python train.py --experts_per_token=6 --moe_layers=[1, 2, 3, 4, 5, 6, 7, 8] --lr_router=0.00115 --tie_word_embeddings=true --parallel_block=true --init_std_up=0.0499 --beta1=0.95 --schedule="wsd"
Below are experts of layer 4 (counted from 0) of a mixture-of-experts language model. Rows are named router (the router's row for the expert) and show model dimensions 0-127. Each number is 500 + 50 x the weight over its row's rms, rounded and kept within 0 to 999. Numbers have three digits each.
After each expert's rows: "raises" lists some tokens whose logits its average output raises strongly, later layers aside. This comes from a sample of Wikipedia text that the model never trained on.

# expert 4
router:594531438507548497390420541451487466569466499491470563497499489462415487484420456503502491554546462464515491609436471450561505548576448518525417432524507527453418496436512613526426471524482524505443469537400426499480490548546434467483441483624481479593617522471513476516452440506422511538422503501556508453388596408543506457528467570510532478494471440534521474526501439553537483545518
raises: "ing", "re", "er"

# expert 150
router:540500539411488462476440480443479456503488519568534486454489514382505448457436491558532608562479441571484479549465464572512467500438384516544471526533523493562403475521474532545509558589493492448476481446429540484445469510522624513539524611490464486462462501504559552460503483585470479529493427566475558463522594509557448624543419524579562545487502422577500438563429536553486453548537
raises: "rt", "rd", "day", "pp"

# expert 151
router:532436493510449501598456529459464524453373466509441528622421483570435613469485493485480545529530422437540512531375469373475495529541508531415496543536422532543412518575469552496503536443508563508551520519462471475409510460529491445498440553515448528505565457533479449449463499481455462473421543576459505512612466463506582441449513478475523455461438483457485525450501521444531487625477
raises: " (", " |", " on", ","

# expert 44
router:596534465572516512523520559491416439568541443521407575562459481505562501526596518480430462506564504568457443449545549537561412548588459487472588418571470527464500519586522563554526559465492532489464533459558504503484440542548403543524463513470471450452485467502523419460514423434497607462481529436420558527530545434520410480536462537435475499471544472481552469436557396474501414518554
raises: "ical", "born", "ist", "ified"

# expert 47
router:487544512525514577520466609575487467484344481440406420580446508525474558483450544472450511544441442420443503536525522468473505548474517523539474576580485464520558525499537571496524534453513481514567495460402503588511412451454582496562550532538399518507535497478578501502519496506542465593431534558495450476507463482512605441461579529551426445397536556509540525521493507475443414585507
raises: "d", "ed", "ing"

# expert 148
router:443460526418427415482452499461504530447563515496529396495538546578445466560438395491624424552548489516482527471530561501438508525557440555567433537432439556549425505580444466503578468562497536510432470426400421481578487448418512477436491483489555503518523498440513561475604452518437510441446519489453438499479501500451437446556466421532406537489469455470531484519541470490481517415485
raises: "ub", "und", "ol"

# expert 115
router:529500593545497541515474504540510432618544429492425507461372565505445444491627446438523476582504511465484499558481389513455500487491563511573528494525504535521487557599603476477577583562536474512519535520417549423589455440521505437513517562410477558561479527431522498433585434474426540491448531571543508463471565499481575501520470486513514551439545436530506499492546418497483501526559
raises: "i", "im", "y"

# expert 52
router:563517449569452521515479459523547520526538455469510488534453560529418649550606489489456458499498576517543414432465491545470552473571551581470604487556537426548531528543574517520526502459470531442582529397512587432469487405497427494525494533524537459538496455427496483449613486515479554557431490524556518470559522561410601520451556502473503619445477471494495559438532491528490484507557
raises: "ence", "ive", "ent", "end"

# expert 48
router:514476474508484584449531509418434457584543532487512564543404489482504473482514517587462586456423420542532521582539525484470499531453454467412447471576448430442443473441483444527511427570419597448426459474444494425487420504588473495395487439557491524531543457448526449475461491550452431443532575461483498608523566358517456470494549437491489518525534522550526556506472554506482487463449
raises: "|", "-", "S"

# expert 87
router:555495495477506505485464549456564472475488530446482457439469523575567386536458530450506434484542508409434467446539533550448540454568597539510430536584535457460603507518588429406600419443608457533555563507493502454465421525458575496510455541482471483470477508457490421474485427466531442597439517428454478549416480562540460526480451507473494487461568471419499501558495581488555586525483
raises: "w", "ist", "g"

# expert 145
router:504512549379453512542475373544553552479528555529453416428421464607567451489537574525459535472508514469536527461538479494577586556459481520579483618470556442587540507478483416480480480500526488470566521602437526455457491485447584460528507519451489451622579452522536454569503503530581476547528503445500539452520463443466580434541498571562477453544459495450493465548496569454456482439496
raises: "t", "i", "s"

# expert 117
router:540561514453450463453512433484507521542590509484455449428462523573541495599490438428503473536524396405502489544465445516455512498579465488582483579389510607547438499546421510487456569586578599498505515541508565428541510512466497442533496470464452541589475459505498501451542511541441501468424630479483452607462572593537527562530535489472534469522490516472589512435517550529482534463554
raises: "n", "ni", "spect"

# expert 0
router:493472425516498534439442570516491418513469565479518556576485471416544524549462511416536512543482484557427517483430556449518590460501481538554532404526513494519528509506608543471463481571525520445442504494505452569472426493469422577500390483408465496442511420480485410451503453465535447525453423417502526479419467356567463515537522507473588450432573560414518448440495446505499538540449
raises: "ities", "ity", "age", "s"